python train.py --hidden_size=512 --d_shared_expert=0 --balance_bias=false --norm="layernorm" --learning_rate=0.00467 --batch_tokens=65536 --train_tokens=402700000
Below are experts of layer 4 (counted from 0) of a mixture-of-experts language model. Rows are named router (the router's row for the expert), up (a neuron's input weights, with its number) and show model dimensions 448-511. Each number is 500 + 25 x the weight over its row's rms, rounded and kept within 0 to 999. Numbers have three digits each.
After each expert's rows: a language model's description of what the expert responds to. This comes from a sample of Wikipedia text that the model never trained on.

# expert 1
router:483471525479473488473521498499514501501500534524508498543458491451518484468523527520514530471535480535476510537513479495494524490519560490502500515525471524475496500472503469485520457498534498
up0:484518517491502491511507517494481541500514472500515498546464520488553508499466450503510503486471466498475506476499497546533533490503484484513481497474506512524476493468467482513489455512510433
up1:515475524497491531514544508545497493492483483482481453501493476526475514490504503517490510527507514485517539509472494485480553508472475506508501448540483502520524484554464475516474469495531493
up2:494481526461499473511523492505472472512470479482519503499454523573514519468445467509506504465490504496478492535483511463504462475537525473523528493460529476467467520490541484500476487506487498
up3:500523546519477484490507527485472540479478511498443530500536533555511471495500476506542502460544521506488527491515482521454527532472510509515498503478524502500515504436489495533545464514484516
up4:474500483519503520461487455484546519491509525493482515489484486490492475509518460493477551496486487532474503513533447473509485514487542495510485500502450543488491478515501502497509452472514524
It responds to: Politics and government words

# expert 55
router:506483514476486539471520501507516525502479520458510481537489530481523521479489513502546525523509539505543515536505521485490525526481535478500462507490490481480509477506480493509491458477520413
up0:502514473493485513513521467498516520498474484519481503531543499452490473496505508483539494499550514488453501498511500541491539471478488501516525470513487486494496535473520494515486498461470467
up1:507478534526439514460468496516547566487502522501516511551476532546504545487491527491511504499507490497534524483523514528482478501490496487446450506514498509493498484472490481465510478508485526
up2:506507464499506515467473557502497470496504500507467478503489504495517477517508489508515492493504527497515512482512457490465483528471503482484488451498470522494508513528506485487536523494517453
up3:537499451488523523482510524490497535440508492495497508493491515533494518518458478554488507458469476547503476504471516504492534477487606512507464483521525480509506461537504482467508486549516468
up4:506513522536487496503528501528515499499554465495511508498479494482500521450484503489451546502484477495504460495450513510481513517493515476509472474492488491496508518525488495487511521503508465
It responds to: Name ending pieces

# expert 6
router:506537514504521499533492541485457473515471480498477516459476484503522524503471476499541513524511541525515500485503512512497492509492493498460463509473534541492516495495531467540507508504500481
up0:509497516519525549506483497474498525495488473519506506490499506503507490541467507485525542533481534459510479512472526525532462477512548514488496466502541499478479488521451489491525568500498496
up1:484501430424533490552509482502481514527516489518499516489506511466512446497501503549469498502512487536514481502490519487496509553513530547458514499457481507493459483503510482491534517497516552
up2:545472514512534551523503528532510447503507486464496514499494501478493477527505494489489475458507464494535534543502525499534532476507474478497489487518463480492521457439525512452453508533476510
up3:507499495474511503546541467513457510502485477526533485490499517539507469461487499530501481488551479530496497562523519497460447508520496457493498524520490516547475515538502556490461501522496496
up4:526522490480507502506498507493467526456504497483499534547482529498479492504472507533493481493516536500491519517524463534543519466505530469487499501536494529534527483494509517523468504468487493
It responds to: Name-middle word pieces

# expert 7
router:463515497489507515528500507497494470497480500481533478520494496483505503510507533484522528499519537560513487466505528490500487472473501512474450517505443504497482520531435464535516487477543462
up0:474522445485453498476496506502494512519484497494515491498499488496479469474488496451529513497501522536470519480507462477486420505472448493526502516513476547480484484529486482498480506521514523
up1:471491517535505513470486525480498516511502481501481499492502522491479460488498476510552497481501546484560538532512496469504489505466488504519513495473528522525499475483527525470465499447523491
up2:498512458474500515525492486516488520524473514494550506490522462513461546462552515477489509501508502462518471513522521509505492544496525540482545486455511470477445517492485505496543487508473481
up3:502507454497508488561472547490466497515457507525452491506534519528508514515469480450526501502497515523493472504520525513505472518482507487494475488529544460494484496494508469554466498478493495
up4:507519476514530511539485501527497534515537516516503462553480520469473481530530504562535498504494498507501549482530499520479478502472559469494494517499525448484507508476473506503520499480498514
It responds to: Place and institution name parts

# expert 58
router:494490564527516479510488492525513470550511479490510545502514486481513519484464474452514524453498525504529529450511489485485458505494446446525488501527514508490547533482443501548513458484509445
up0:487459526540500517510501482508496450485515533483488513513566439502473429506520466527479466508485501513519456537517507520513472504496512450525542460483527468546526490476486460491517475520475473
up1:494478511532532479499528483503494523508479501448493513478524483503492473500509471499491542518489535474508469496484489504492473473471530508506496487480562470484475451556522521494491524523520485
up2:537497480473505531478528501478480503573536481463500487494473457507512504512492497496509511488512461529517513498499513448502491503536518536460544438495533483518486503496456526483455508508435526
up3:493514559512506495481514538513489513537549477492492474497538526496528508496504550509544475476490470539529475464531459478467490516536441503449529511467477475494504467504511491496492481518461515
up4:503511522461482524526485510521486485452527517529442532516525452487460508557463530521517520477530518492517438481489438501493533504447450513521502490507519482473493517501477462488465486504464540
It responds to: Surname-internal syllables

# expert 39
router:473487494503491495499462444505475532539518515472522473508531488476512495456472490519453500520489536493524504483498512509500531511519504531514515521521510520492472512527494475541486507477525463
up0:470476454480492466498528512484463499492498498501494504490513530555518464557520530498475538550535457521499543488484518509464494484499525546507560513534497500484510458535507499516504513499516515
up1:500509482544500546538464551524459531483495538489498510480478463515431493456519468477489543468462486520485469524487560533527491496483509503543490486456501501492491515479509464549505425499520515
up2:521487518517507481467502499516493502519547493495520468504549469514523481499519507509476481481478468476502503472503488522522470513537480567486504468488484519451488542498496482490513532511549498
up3:485498512525505483513469479487504509486481498527511502480488510522458478503526475495516517526489514482525505479490495477504507507489517463469495473467457516434472483506486509477485460515485489
up4:495528499537522494499527524497472506463508503479521486493457465477475491513517513516508503492473529458485439461490476524544535498480448488518493510483514477510479482498471474511481539497488488
It responds to: Digits and numeric pieces

# expert 56
router:498544552482526533550518511450547487519536516474482479477553533509505503484482507508549465511493516541477525511480491490454490502523448550499538532494488477527521515488466502533505511485471508
up0:519523490490526512510509518487545461484509491484526498502493454479499502526499469546472483510510498503502519521493541498472516486452457504501486476511548492477467545497431482480511513499529495
up1:506481515482476555551483521504505512505523513565479503489491487454518505496512519479528450461482495481501494494490497495487525489499522507495464478502472478526490526494495458476519516522535490
up2:483482539502547479502490526526518481485511465485537487497511499460449498495509488552486522504501474514472479494464449505510533516483465523529464546519476476420446501495482525527486488511504503
up3:523537499544474482470507484485513490502496520486556495523514488526490482482480480507521517469483518545514507478493479498506498499481517520529535481461540519516498543503515507500536519556514498
up4:496527505495483498558496478470520474504498517505478507526466456490532453476509528518488522545523480482495535469483529516519517506502461488495481464452528474536492527479519483483475505465502487
It responds to: Sports team names